From a checkpoint of a small mixture-of-experts model trained on Wikipedia: 9 layers.
Below are experts of layer 4 (counted from 0) of a mixture-of-experts language model. Rows are named router (the router's row for the expert), up (a neuron's input weights, with its number) and show model dimensions 256-383. Each number is 128 + 24 x the weight over its row's rms, rounded and kept within 0 to 255. Numbers have three digits each.
After each expert's rows: a language model's description of what the expert responds to. This comes from a sample of Wikipedia text that the model never trained on.

# expert 12
router:128121132120133182125154125139109144113135111095126103143153148149127154111120121149122107126124137172114126099132117146118102130122148112150149118115157147142143130142119135151099110063167169084133120128124111103118138126111102095145113096148083062135135147132133131130135148073118129139135129088153176121129120117146135122128111141126125113128092156152153123110138114111099113108123
up0:157179132130139126112158086143147090160141120160131103125128078097095160122126149087120104070148161097123137123138108124101123117142123147147107146120110095099119129093141150135107126143112057130135135133115161149094118119136182094127160116147137117185097108113104171138139141174121143135130127168093128138110118123197128143119119132081175108154120141121098114124145100112137183108146
up1:091138166111095118130144137166131123148086111122117114139116126137117166085134139122135098127118167118128076104151154150110096117098114146123168123108122105139097143131120151177150102143129126127148093114115130181106150115102128116160177137112153145148099103153094170119144143147111115112109136132090166135122101112139122148103109130110149083145119136103120112112105113099100124118207
up2:118098133133100113117152147189112115122127124166173130142128142105148094149099156134104166111162123156145144144124131148131127137128146125150132124113128178130109101102143147141091101204131119109081109161078158164114150138137136114107151130136121129087136176149155116130111169134105097136176119133096093120167105094131147157157124131121116140132120153138144143123097151104158127126133
up3:120160121172119125140096113119110091095129085151124151075166182127094140109148112132058144127135126132116119140086105140133115124092089150122158081148120126135120079153146127095117170110141140126148120143100091112124145073087143100122118148133123131150147098091093116139134104119136146122093153154089112172154128128119128176149124122142089109127144130099135128123143138158140139167160
up4:116169159072180159103097150124148138152139114121126109136147104154085140135107135128138143161144116105125105134126102111117141105127125134081145097127145186123110150108101139154166080103151109154148152105062116048139097094134142117104118176169138160136109126146141129149115101121140097122136196113100178125147147130153125071200145129201111132093069058058119073096081115165119120123132
up5:083117086122107077122131097134103166120155123128108153117134118127152120127176160091123088152123088144158093121156129121170119098086157164136145084148136116112125085125133150140188151156155126155139158133114140116123138110095131103120115104100121119147123120122148143131150100159161138139153098143141152122138138152150078118122120104119090087121133116143200122162066174120117110136116
up6:116134158099159118169087101142122178177128150125111189165108132135170116147143127138087140146165141091084126087069113106114125098124108127137152145124127148120149126129112152109127123125122113075162145101118132119168153142150158137148122152138125111148129152115132100135139079144093132126134149110125171133131144161124086132099119122129139108084127119126120120113104113129140132144166
up7:134137096109122150109100125131105094153152119102115094123127126175136090084133139130136106113121125101156092153109157103133104106101136113114120109165136077099113150154134155135128113148131132135143126163143092118150146081110124123147123152142133076140110149078082156141107135140105160086101148133162144171096137147146119132083094139127140112158200097072128100129127114163133149111089
up8:158142164117131139077113136138135107104077137114125140129138156095127146139106161116133132084098137141110136183132121118116107129130149118175153129124140123119125112143102151142161128171095138126164106132182152135132107145127138146120124123138122108129122130171107079090131086109133160128119093119137168136108093102130130093086163177152120092139071131128134106172155155104147147153158
up9:112128199125086144154121095119138154144123124149123105134158149115122112142113157116142103166120133126142150141103103112169128135091093116104082095139090208131143120090131153130128158104148176124142143128129131099139113083098091131088136134114139141112134170182110147090141096126107173118107138082150152105129115123113157143151111117148131164096135134159155112122150133110121156188142
It responds to: Later words inside multiword proper names of places, teams and institutions, such as York, Park, Force, Holy Cross, Vienna State Opera.

# expert 43
router:150110103122109129104151125188107123119152139132128154138137128143158115109127108134151142136114144140101196128139145127096118148152128104138114133158115087151137155151131131113073144124105140147123097133063112095082122120138135124183139103165131122152147161165175111107171108164132137131137075070094123116120133121146091136154152146132136145154066125152135082123089132126153123137135
up0:110117083156104098133120124153101167111152144066123117118173145123108112162111081084117152088122125130138141117186138103144121158140144152102162108096114104136157125114188109155130145159126114121161110170119149118148132122130108130159130154095104059134120142126130085108138166171077145142144136142102112118137106134130121162082124119174116096123116108109130109144125110116137108081148
up1:132132104186136144110117134140161132086121161154129171136140114133125160131154109095145146154127137137139142136113118110082121111153106115149117111133150122163132139166116136139088141108165151104123140114091163164121105179114148140131138142122144081144153139123146139132155117130115101140125173151148157171141108151112154147136178115122090144113131081105139102081096063167126185109117
up2:109157131107110106127137093117133114104072143104101135114130158124118145111119110163149128163142100157142168180138094114111117105096137102141197156128109111129124137104155126137125115121106152132148106107138115085155114170146079113122132139111079107140149118138129048133202114093124136112104142119100141088147081120134123186122129101107111113133136078142104094111128094136104136118125
up3:124125110170122158107103129128143178135111123107115135131151174125158116107106179149140116132113166104145103156107118101114170116117155120161121133138098117074178140130143145127100118133099148175115085122112117103140149143107151133159115136125100121110126146153107135115146141116095141130173140132097123149138118121147095083106119149125139115125125121139116162134108128126128063168157
up4:134152151161123142096121134124105114163122133130122117162126120130126169123149109133150148150131119123103144184122137109137148166123132142167121128122087083107115156151145149135110132106097154158148133122113121142101118147075095152147147123150134142140099116132144133138081107107102111153078097142124138090155123133197131121149117138125148173097176145136123080145123113144128091095120
up5:138125095176120134116120118149141112102170113164116126154103133108161143106124129115109122172104099124133145105084143129134130128151088137173129151108151140159114087126121098136151095124146115140119128058111117142140108149128101114117134140104158144103108141152124143144122149145123130137099107076139138112083142134113110138126120140143100087129132137127112107127080083114148115059164
up6:091106121121128187138120088152108102093073138127134167159137149084145117129113099150140097050153101147123121091147140148104119130136108133091082132132130076110155153133129160124145102154120124103116115146132142155111088151098132139104127121131094165167104107120142080126148118163118115123172131115131125131120082147137133132136114161126139110180098102105127144112109136129110164112161
up7:173148117112110163139094096145133150109157111104110139177154098120146125138134118144117136148099103095139141117146127127124170164163117111187153107117102110124111116113151135178126116130100127164164139141176109088136123131149118126159148136095137136108125127128127140090163114151104134164153119134125141160154141138163148129150125116110150097120067112160116131136133137101134153162132
up8:136101116177112110107135134144103111108140200142135107162125142105134137127120138163123112114129161142094152159140159133157136170152147099142101106099085134149116140123123125135102125150150135134140113100099119120146160126095121131160089168120143103109137144110103116193091117127085129100095153086113112160132115157097128117151141092132097104132121135180127143114125143103141079110118
up9:133124116154145114109116131121142142132140131122145132150122126146140141133140117139162111101127153156136113117155167134154095128158135139116126142168147113092114132159189140107099108113085108169109154124099139111088124147165083146194101111191151138151101145131160103128156119118162140133123128150137133100146138134156122096156137147135100130130109138134098139110088129132151134141130
It responds to: Letter-group pieces inside Spanish, Latin and other foreign place names and species names, such as Guaya-qu-il, Iloc-os, cholester-ol.

# expert 49
router:109098136095141162104120106122090117121124117123137145135169087144104152109150159129109092115151145133109119147107108115122157144149169145103124144104120172099131113110094107139086119161111131130095145105097107096125148119145137143123162125135115119102095159170146089126136127099121129163111123098138126096151104157176161120181114107122098147163095119143178115119133106163124118115166
up0:139120150140106172153112182138080123134144163101135136132133124109124153124117157110105115164156120105146157150163104124189120118133106096158124114092147107119129151150104115105124153135145119117103144150117152161113136083092096175125123137136135104129093132133124125105156144166112138133138134066058147124142152121146101120131161155124025136150110136160123133131091119126119115154099
up1:134159226143109108101144129155119149143087181159133117129141162105130107100136152096083098106104140187155137125109100130162136121115098112120136092130133112143098124107133152124159108139090177118087120126106160135124117128110142112112117154112137138101117127147138105134144134109149130179169150144147084160115162118102130140143133137131133123143099130129149109096153109172114113132122
up2:180080136139126131152118136114193141141120136110113096178116152102109166140156126133131161123090107058135087122113140106085104131129127083115132150148127138113163117101103112085097158108181125102129096126122113089115151098161127148129142141125115105138142115117109122156121087096141127084147126110142137146163139124122130132137089109166126133129076108102142137143146135120172161137128
up3:119097148081140174134143160098128103111115092136129144111153092144078124105154158110122152119138149179119111143147123167110147139171102105147165145130118128121125130124151119109099129153122137131130099125102120099091132135120138163159081136147124115158129111133143144159129118100167154137178146139114184116144121155128125138105093089130117131151132136140131105119101162106115138095136
up4:093095115131109095106091083146172134108122134073128086142103117129128112140130150145141104135112136115068121137129139111121159094144139157146134128136162139150148150160116136119109152155131122131120105186119082134147146086116096121104140119117120097133152131140130131161103113164142073113133130158105125128126107126140112130128105099106119147115102144114102132163105106121138117088144
up5:078105142127107128123132117111111098145150147160166101153129171119138102128138136113102074103140136152074131100123167165139160100186133154174094126149098104097130138089119129105124115128130125133146107139169110162112111138128127130152117075115114122133076130160148079127110104142090151102122103104096109098135108141168109134168078162125159119091145117133137163085145077131108132148141
up6:155128115161143104129179121114119105123112111117116136117147136146108120119106180109089128081146073165136104123136139104122145124110129171126168119114061173118133104123099092129136132151141150147156133126124096135158138112119125111085103139113106160163126139157122133143112063138127119091135082157146109112069147130128142124166133123107128153160166151143132153127106107114123116060128
up7:143142128158137108091114139124107167091133125145161137117139122158084114172154155116149125101100150124146089109168099085113144164172133112153122118111118159089124129115109109132131121121126126093100133122114180144120146154142111121177060094140127114104105139136122079111128125112152146122145096158141140114145127163155148116101146119145194158136123118103095113100183161130168124180160
up8:091109153157112129079109129119161146136139124135175115098160142074099123116141166107104105174088145132108148105176109186109165125129196081119123164102154103119106121127105146113109107146118118118104123151113143112119107139137106137152106125127125109109120115145106147111095138096123162135102136080126127112109091169140146115087091172175145112123100137093133146162129112160086099140142
up9:105129114111130113136115150082123141120124120101134101112135114125130106135146120147167137099123134142149092123128135112108168129149104184156118120149130105109111125124102158121157093104153168189118092096126111117167099134126125103141103085159125153103104111081097149126165088111166138123123110117149158136139161099146201147167161154160106203135101103110198127158142122150153120097102
It responds to: Nouns and ordinals after the or a naming media works, competitions and rankings, such as album, film, episode, final, second, top.

# expert 23
router:063071157141120156152141156152133091086132150134107114107188121133125121116164141146119136167116090187104141088148137133115098114175156102156113133122114160129117126109122108142143144116093116136159105143127131115142140107105123114149085129145131099170161134155165135118142129063158178132115105105163102120091061110153101153110105128140116135170105158090142146102108133134135134137105
up0:131100133138114094096133126153124121086112106105059074135102117140113138141112115164135132151131110095137126137152143087122147120157120134184146134149155166123147123125120134106099130103082129098160142132121136109105160134161116127144136123138115130137162110147127122113104165148142132126147084153121135152114116123139125124157124152143117133144135096113081082123097074089155149121145
up1:128167109096065096137110141127091079116105104097104126155131103153184161126123127130151110088146196124124112099112138152104148114089163135130130107083102138122154103126121128124152156159135073157117124135098118121135112167115159107138117141160102111135130106156140119121152151106136171145116123114166110144131108116153134136148072123095129131169164120122118164137162088110113089156125
up2:134103123115152156127126147124131095118156134141123172148126137169180152121111110079160173139125077112152115130130164072142089142131160133092131182120096177136148113149112155163117105155091122124100121135111144105139099112127140152106124142123135145144144118095125098115128134135090162055159163185125107125083170123132130108113163151126088130134122131145112115142127139096118114132120
up3:157102076105131121155114107133142145145167103142179162110152134154151108155072174129121148119106136178154076151141125106120120123112103125146105125145178153098123130137144088100141111150060128117131145131108140174122132162119107125119130125146127168084118108108122134140141102134119104127134124132147122117116121134110082093154089094129119146119132154124163110097175109157147143092127
up4:151123124125106135105125125097124108148108110129162117091106144087105110104074149096100136122145093119118149115153108139159116148155114121133109144127142132103094124077185167114171120126140107125120147135138136153125147084119153118125108114118097125127161141141137142117101150096099111104103145146142124136112175118178142078122175122119166160141142170133116136174112100077154092125105
up5:158092071085149164157089112161120125114156126116145133120125122107119146148088126146117127115111157151162081083153118097112107124119105143135108102155130118111099144122125119118101151121146098162133122073151116160142104152088125082118138109145110108098119153161136121112127108144130135161111144156122125139084105111117138110140083134126133105143149126175088134159139133106101134094104
up6:141114152157142126111169160111180110122114154157162109137129138116133131128139104155127103085160130137116104138109118083140114166132134121091148166164144114126121130143121100152125102138152162151161139111144105159096160131115087114143106144128132123148118115148152168155077118145116104119117180094126136138103131123155153148119133104100101128121126151105104101076064141125078126104113
up7:149128177164107100118152161140125166123105128141109105125121112147178161108083149103124099099142158170122114127121104095124125106132172138175109171120168146127151163152084106143141123108100121093118126109132159135142155125099105151143088097134120121127137153138138102116137151102092130098121096134130123161137138138152106105116137115107102069111113133120083141122135080141132131139097
up8:137143143159135172127136140171095090143162159098159118089081130108101124154162149140158137162139099133094116086143165144166152156142124144146152123127145124113113083139114115155123141131179141120171174108144129116082167130093114114149142130160123130138086116172139134166136126146087094113101165122115115147163136124136092099133136127108172112123121107094144091145141134126100118117145
up9:173099128133132140106122146129096115116186101121145131112105125157107072121147098102099145118121147123108118105140113136141133153135155102103141108167122146091124106147113129103138171174147130143163134135110151147083129133111109150121137121119151123132125108116151120142126126174140140129078105107077103132134174161125138157122155160140121124132110092119118125160119168160105107113130
It responds to: Subject pronouns he, she, it, they starting clauses in biographies and news, and verbs like was, announced in "it was announced that".

# expert 9
router:135134111166133111080130153116153149148081144150123090114133127147079130137154118129130124128130115137155091103124127130131137154136110057120104106079110110123143115117106126107128149074165119162136127104119172105120138124163149105110151116192130144130156140142113133107148157094103139124160081119132119108123133097103130106119137122122078121152111146131160109143141138082084147111154
up0:143145137137164093104115115101157132160120144150181116134172140120178147099168094119122121104099127131159100123103096127154135180105116090084145062126084135113122132124126108178097124141121139145129130087106142105160113125148143087165168126185189103079132169180134141138139141115107133136131105135161133077119182156106128147105132144198142131144077165126141117096146140168133133119156
up1:150098095106155142101114154125155142132125145097166132081093133107161126146185124108152131126123093121137139134197117116120116163120147143109171086155153162107139155122112156159145120087169128150114139115114122172124122097181117117127124108129110115114134122106151112145149108048118090108153170121097140082093154121130121139157129132131163154135139094111142101146139105105134131142150
up2:134112117148132089100118148119099125142105162076135154113132107131155187142169160117113133108177134176121111139114132140107103187175147117119170103101119164129166094125115102183132099158119130139153137106089123175151134075146094152102122110078111121158142128105160102128121135098092140130136059100102097126123102117130133137119123140112135083147127152122147176132085087081127114156128
up3:131102112126082120135123151141115146138145154125162103111109157147133108160089150116138146093122078100104106125114111134097186123134143114121146158145128154160105127129139158124138097133119131144107137132132137102099094116152180116099132105168122155146115142129126152142148140105128096141143135106159158104125105114127133144141161133096141148127150144208113106104094108112146147115072
up4:127170150177102130173142137157169144108125097122106127142117118143112151129116147123121106119134157140118133081139142097144138118096144100111118142119148083074145157106124137152121159138119155100123100099103119159101175135128125108131116130109124139133135144130113156090125141117113095119077135106141086109163141108175120113149120139140089142112119137135096117116147215073127112119105
up5:113141092126142154080181123131084124094126142136121109142142114159090121116110138136132133111096117195134076135080078156114154127136097124140126142123152162135176094116144109119141107124110133152122153136135147108116105140097148121128160161131115107080140115165107113138117117106154106115130100110139149158122098101098100165152114078076139129144114141070117157184094114102069127134162
up6:129179169134143172136132148087127132142179143147106114114125100145115190098156156121137122093138111152152124082165145138137100143157133103131131123137150147113156172119093066155142124159135164166144146119111107139118110134110165150088135094143111170112117131163136081128151137117102162131144096089150094128108148106146132087132164096106129156141155144164098140112132132064117080130090
up7:126097123170127138135131120141161122104123094126140141164148162133122159124146154124135123103108122143147062115133096113133100125094119095117103088101127132133146106107091157109152150133161152152134103113127145105140141128165124116106136133128122148082127133139120123107155118125109116106122122158135140102083083136163128086108136130110113093150151130104155099158117124110133133118163
up8:127149091157145118115149175161115149121164131139119129166138148136158120106139160135156171143102161072148127127112182132133086136133114134123139086142147118119131073154157092120103122106156083144165127146091110102167114122129115115087116060139088086121200160130116144158088156139155142168110147124115138147132148138126134128146151149145080159124145134100152117127146136102127125112104
up9:104176099133136131097139139144151105146099112141132098136085055113080108137182110137088143108137143165159130123134099128158132154150129129096156088118133081084130127115122110169154138088136170118086149118124134107143130090118150102170139129182133138105160067155134137114123126126125113137133128145129160155086178171131107169139116150110143082137087122143123179116145163113112151108149
It responds to: Word pieces inside personal names and song or album credits in music and sports lists, such as Gu-etta, Jay-Z, DeV-aughn.

# expert 4
router:131120101147096164106132133135113142143129124132104094145122061122089128104117122138083135139126104142106109129094137115107148119119137113126158158116111150172131142112137115067120173147174186112068057147103114097131143113117146111134151107132092139136121151191174101091122167105110155129110168121135137136094128149119130136160153154133124144119146101165138113090077104085132132138113
up0:115133115140153136110159080165095128130143137149119116103168109130137151137140091121120163160137161147162124117123149114145093113138156139137130112134172122085147135108124129139139138154148122126101094119142088103128150131052167098173137145158105131093109104088154130119148118112131137108148112125083111162089125131166079102154129169151173065129120069134138092159133129106163113155085
up1:118131152149191101120105076163127133112157102104119142129098098155098123162112138132141152076073134109110161122103108121148112102111143134127147110150128082125132110121144110137099127168118161154165161114124082137146093094160161170096148102112166134162127136110111129114111100121148136143132121121141121135124086130183138138129139124158080108118151126097144154141088112126136119111162
up2:128125145119156137119120140127098164099125088142139134133137126143093092110125126113122128123125135166099132136107113097161156102122111141103104107164106126161144139104099128141128104149121146137165101118128190150161068134148161112129149075123120120082107122149123144124116120128143128132139137126139133080118159178120150137121105117118144154140111145165138114130203122099142097119137
up3:125100103088144130075138145134105175179177160179126101135101101122120124136148065128100122111102110146130153103167095113117098173128138112134148105117148140157107112098133092131127116141142204099123159136137128112127103152125141154129130130171147072101160080164082169143113125069119121139136119135114158126122102096089150104121128171136133139118171114117116142106132114150129153139138
up4:059081111074096160150124109108133154125140106131137112150124150098156097140151139158146118130139143085135140158138126134135141105105130127152129153114118161136140123132099105109109143101075082112095141141091114120161151140082142137123163131073135119178073122197137155076094080114137108156116136117129103155125115118103105158154100120111142129154135143140105113108114148143131141123149
up5:102135125146109133147132107107123126133172089147128176123097118092126146111114121079171096140153118142118111112141093121150120110129097140119162151120120132113077147176074126091143141159081159131140152122105145128102113141173145119097120082126132148122111131111163094133105130146103149125115103092149121137154108141127165154125097143124111117099115110121142127109163175165116121083128
up6:120133113126172132140092133126110135156116121142157093135152154136130156154085131100138151164124141104132143136116165097114133116126097117149152129182108125111096098126084136134143167075139143148111098158139108167128135101158133135139130108122115111143107158163127114098088109118128111107138083152111115149107122165129117121089101122143131152130110074105142109127118108130095118088150
up7:144101132143119118108097147110092128158143113166145127143080139130150112113143110125099103119120159137090164129112107087138137085106119136111119121140150142158078145132115120108165145121112113183110128117104143111130161110141119136160150143138126150143163091161121069114152111108122149130113085129118091129142159089155135134131172127147142121122151127143063120120117131098112138108131
up8:128166144072094148146105101128146133108100136112114107137133133165146127139139121087167103133137125151112130133123126128146125136103147143139106196146162141115123109089117110125134122123103129174137119113132106121087063154149140198097151094138072158154084131128132106117135145158130115118146091108137121142151167152151100138183119123098070131103146167093129127120108124141119169148183
up9:119138124116101147126118117104109110155104136115140093114160114112153147135191127121129078098147133153137151151148134170127135105132073111123114138114121143148101142133100170175165117128161114122118144115156053141136142127115117148140149160155148148146127144145148181117128109103102139108158069128122174101090128099126102132073146132143170108133156093164097121160144121111128084118165
It responds to: Word pieces inside foreign or unusual proper names and terms, often in tables or lists, like Úrvalsde-ild, Ruž-omber-ok, Rad-ug-a, McL.

# expert 31
router:111102130096140162094149150142125131109131133177153114127165112147145152111087120158137120134110102135093111114153107118124127125144159137121113109072135157098131112085141133112095122132113128131131134186164090093130132084165101121140129132146118124170153108123180134133145122096104089154129152153171136121119059174137151126138115142104168152133137132118143132130160154137116112143129
up0:111170115109154161145131102102101129131164147109100121098114112101103132132145112102130143171107096124140133084135150100120147153171111142121143135115179136106129119111103163114139143102140105107116138119124121148114139135148144145151117137145123159062115102119096113100119126148119110157113140123143101162125127178146110140121173158122170125110131128137110080147145170156091180122109
up1:147144133126105119117121129169110148146153126104167142106118121131123121113103119138122170157133129125140133074120129113134128146170113171121167103107130138118159114153106106112138103140112123078144153130175088117144091138191095146134110122150112146139139116118122118158101102140094135130097123139178103104110152142134128120100110131109109109149128143089115103146138127156160129122134
up2:159128151128187137125130126151109116162119146088115098102198119141098118100155155131120113103137084134126100106144129118122104072160166120141136106074144162143111102143137103133144120111109134075124119091151109111092151100130082122100122095154063131134113086168115169134139079104113155105124170120143124131176141122167077134138139113133115140116133124111146102143125096120088143110137
up3:158144148134123146102133135123144163154185098142092128113140119139127097140107135085158153101103115115168118156079153097109126100130102172108108143154091123121169122147144072107128138105089116113124085161138089117109168122156135114152182150118116109144111133105133106120102101110147108080102113136138119153091102169124138092137117110149164136113148142113115070131106131122155130109118
up4:103071126104140156112081109131149124138156148140118183099113080137151118151131121115106172141133134103123135082140138121094136131091141128135114122160127154125148100141085164139062150103098147124111130130131102134155095096134091129129109151114129156113109120166144105187120071145120186175121128133150116127124158181135124134173114137110118164107157122143128110122111136145134132099119
up5:164124144117136127129123117125161113069130159149167168109098125120129115136105108140162140146173065147132098141181180110122194095156109086147112116135143105103191082103137160166142201147141132185138133137099143167159130090128146133118084172179133122111158139124118109135127135140145116138124128141107151107111118138117154120126134154080146117142110119092121132143114133169111097146154
up6:111140142098146113138143158085159105128114118139173114165107143113132140153089103128126099145140143143141137142148168097121113146118173126102163128116129132153108173123128135152148140106163141140117164130085103144115112115146164086148116143131116111165161101147131145129135075112129122102179161122135161119083098131173132154138143127095096166145142131102155115107179117092124107150135
up7:106116168110144176047103108075151141104098116144155121126123129132149125130138114113115136176109092128129117093159143132173101111134135087136125131149111099154109111128098182088145129140141143115161138153143115172150145121173066186148154131128136130102146140152127134094116103095071108134120129138109171128116090081120122155097156145122141179152162096133100150163128157133108086137107
up8:140151133095143127127115103102148171103134091119146117121113116159170113145137167109130099146127104102119091108168110112093127130130104143129119115139117165126166149117145157149156159114123149136156130138116097122103166126148115121117141138129131158096139133139090129112145112122130168110152125122121160137149087163176102132168134082115073157107132138144101079150161105136150102110112
up9:143129134103154126097136117140111091148088149123138163097149128114123132108164102094145126132121101147097143096154097149093104127126129138103133144111098127103164129158121148124159121109145130149148141143103103158096120128141160108172124115148086142103140088172114131132120093132136103115149153129136153144141132061098140101130134159148140132144161094098139144135092106099130112128131
It responds to: Short word pieces in the middle of rare words, names or technical terms, such as n-ett-le, pa-ed-iatrician, Net-flix, del-ine-ated.

# expert 32
router:136118092164155144100085141131138161162177111148136143139131089142144153127119127226125160134156075129102116146133087171135126113096129143156084061137144131112120117154131129097120147115121148083128129146110110069104096125150166148153123060112132145139155191130082117090137097122119141128108139141137141127161112161112116155146165143115120101147127130099162102119137145101107094111154
up0:139153121125133112112086179152111166089181114124089125123128145114109131157115150128131131159124117098112102117157116157136120138126113127134159153121149148143085088121086106137144106129120118125113111105090146126160125113130113117177139121116054117129158112097150100162081105082144121143186106121122078117139135113082126131106102148145130118112110137129135131128168121159152085123123
up1:153122126132142112126091140108119135159145168120135117130114125117117092130118111127126164087134101152201077084142104138117131111126098146157153114126140126104131130156127161154127077106118118141113101115153109125152103127142113156125133118163164105089103148164075097124146143155103120130130141110164111133113150135133147112147161124096153119133074151127140100133146151152154063118123
up2:120099106130142113134140138105083122099165140108127127103081109096107120118108140178117105110082148161106098094110118140113127149093116143108096179171156118134128121135092129143130161101138168108167118150174160112135129103179144127135120156130134129096134153104150104130150127125104094119113120181159124088172154117135116121132160111158115134098088090136157141106099121156153134138111
up3:143148126122149104146136132133109133118181059149156153112145137123147149139092122170128118104130152134156161133121118167144110156167097089174125133095159113123085125141115091106127133166162095120134086168122135099116150155124164164154117115114148150130134123132176132145138122130143139146119155125122140151124130143137121161107114154163110117121137153150119111163102092137130149148113
up4:138178152114104100106140136157150115098144084138107113142125204110143089112191147130115134134140119078116156118138138123128153136128109120142093117103125108169123089117138106128107168124098131139131106137118118132109133132150130152162125166156119131111128151196161118115107136120101152149121153170109105090154157097131170150118143116096120108155151095100142138146130102140144156126126
up5:141134141156117158109129166126126139145127111126130124157132124114133143160114155149135149113120108161149138162132147092155109141137150144190157127117140121125143148108174112134108131183138139096128114124091151113152146090138140103173160146079119134119108117128136123181139095094096113139144135142115104106145154140158116104133116112094145155124094104129124098125091122139122117110084
up6:071091124119147170079058131158102122104148131140141131128073172166144142113152127093149122131083122155115069123146121099097136130123140128123125079091169114140164098150098151117121097133108121125100101110149161101115118138115137104133127117128118127089107140124121119157116136117168109113092115082163106121159136120141104116137116121135123095118126128122147136145108187097136133171094
up7:160143097103128148124146137141107122137144138173162131130094163142157151138105130106162117113123093135159142142175133100099152125149095154117100111126120120116092094138148072111173129167159133107173088134097091113138139086098091162119093100138166077102137121124131128103160126150152169132094107112133126120121107109145096184099176082127103107103126128103112115141132096135125174115122
up8:128138156113118150140124125112114083151086154112099133118141093124161110121149171181141118120112125130092129129111111130124142148127106114135119101137122133143142085097131155116157097105128188157136090128159143159135115145125160142143095102115150107142130163104110082143142155112159142172077124140120115113098118128098122156163109127183128107122115157167162168173156185104128128147198
up9:137126147117135116101168087128152156145143174126129100136140112133103171150145128121103134101131159177151120117120146126130163152146114123128121130160102108158101096157172142128151110120112108162135164055147119180134124124118122145107171137093141164119126154110160114175133122136120141103112119165150109102135173152155143107168081132174091176132098110089120108141087170135153122125106
It responds to: First word of list or infobox field labels in biographies and taxonomy, such as Place of birth, Years active, (age, Nominated, Best.

# expert 51
router:093093102103176133105138094149141099115112160125111144187168147134155128163130127177105161142125108115078110137150113118141163115158134131130110149126059154108107068132157093175118152133147127160116131097140082146078130065158154145165111155121132116139133088142140116114165115126107151104113119092141084168148082143146148166137103122150135115140106167114115099058134144151166133104131
up0:171115125117110124168116108130136121091093124139086121128154148110122123148105128120098157123115116109129123184141130133126145135144154092128066142136131108106149115097118157154128141141125123106089145170160121149119164148136129092132139143148123150104133126096097118132131102124088130126158119098132102118115090133183133131140162134114107116141121122131119120156133122161116172130134
up1:147127135166091159147106143085093144168112117080124175145116154121130126083102122132093106133131086152120114110123095124100181137122119137130109156141136125147117135098109092138162066084136076107130143129102081088112134120098130096156155154130133145133124141133119158136058157155122138104105147124120089161113139164122097134111164115160113068113151133111117138150087131121144149131128
up2:125109109135138150123123146169150136156141145090142127112091142123157080157132104138157122160074103113131145129158131128152125151157120083121144141143110146148117092113175128121147118128155121131104136119110099123076123120136114130139105134119159130152096142150106102138113133138125112100116149135163116119130169129117132085137101172143144137141093122130119113138152175097128098131144
up3:129130132139109139118129178102134122126138125132165128127118143124164121161097114121099108123118157137144133090101129087152103108129120133149111170127127116159170183145095102097176127159131104117109119133099122144097099140146147119098165120146166085121148142154116113149100150138094130149134129197143142122127171154117113077130144142135140142113134146095127148149126132172153124125129
up4:138164097122112186143088158116155098133146147140174100146137154126152115103077145164141148152083114183117127112155115159099184104147165123098109179127138135142116122095123123177148110110183158117115106139114104126116122120111125121114132121128130110131129171120157107140149147175122154109170103196155125171151148129140095134127130144134116105078134115153114152125152136115113102104087
up5:178130159124160119157128143128083143072117131113131117124131100129138132135155170125124143131068118115138133135143124132136124110129097089113140147170118139116115160171078126107185158131152146109189151144091114111113146124129134103153141131137111100165124121101140105101121115098128128142139137144121111132151139126148152118144130129133153140102131117135138116060102143129133086089127
up6:143131090167136131133101074115158115172126099108140141118112132107132067090092142163106141137129101123095118147122126140136119135127118161180165096160130095144089094109117148137144140071112124142148101143111166158165093118141125141094105087098122126112129150144119130104109128151095092126097087099130124136128103170152094176150140083111127106100135125134157141111179100144166133102159
up7:135125160159086130094127058123132115135141118088138116152145103128148115104143116109135136133157123098113165125167111129137130174172112126093187171116093140133150126115154167146130134146139125113088102154125102112121100163130157175122121173175152084127102107158096154109113120150140146122101106151170093112152116191097107103134100117117101092174112107172117098142163167098123130182124
up8:203132111136125156116142157131117123114117154092091138157106146115081123123166193107138118118131140122138108104137130140158145134126123134174139149102138127105122130123089109175119079143135088108141166152146098143149141124091125153137116128171153118153148133132166106121097142112142149133119150127119127142143110102169134101140103136188109173110149101130117141126094114127123122148160
up9:096122158159107132133152124135158113145111159113129134150152136076150106074129091125175159128112123127105161129123132140136145173149091178118097121093126138097115113126129131132115135110131159138159123136150156107107120131079142104119106124075119126121133140134137140104113125115159091106178119136117116111117115104147107120118113169083103108139086135172150058137101115098125182123112
It responds to: Mostly "and", also "or", "&", "/", "while" and list commas joining paired words, as in "physically and symbolically".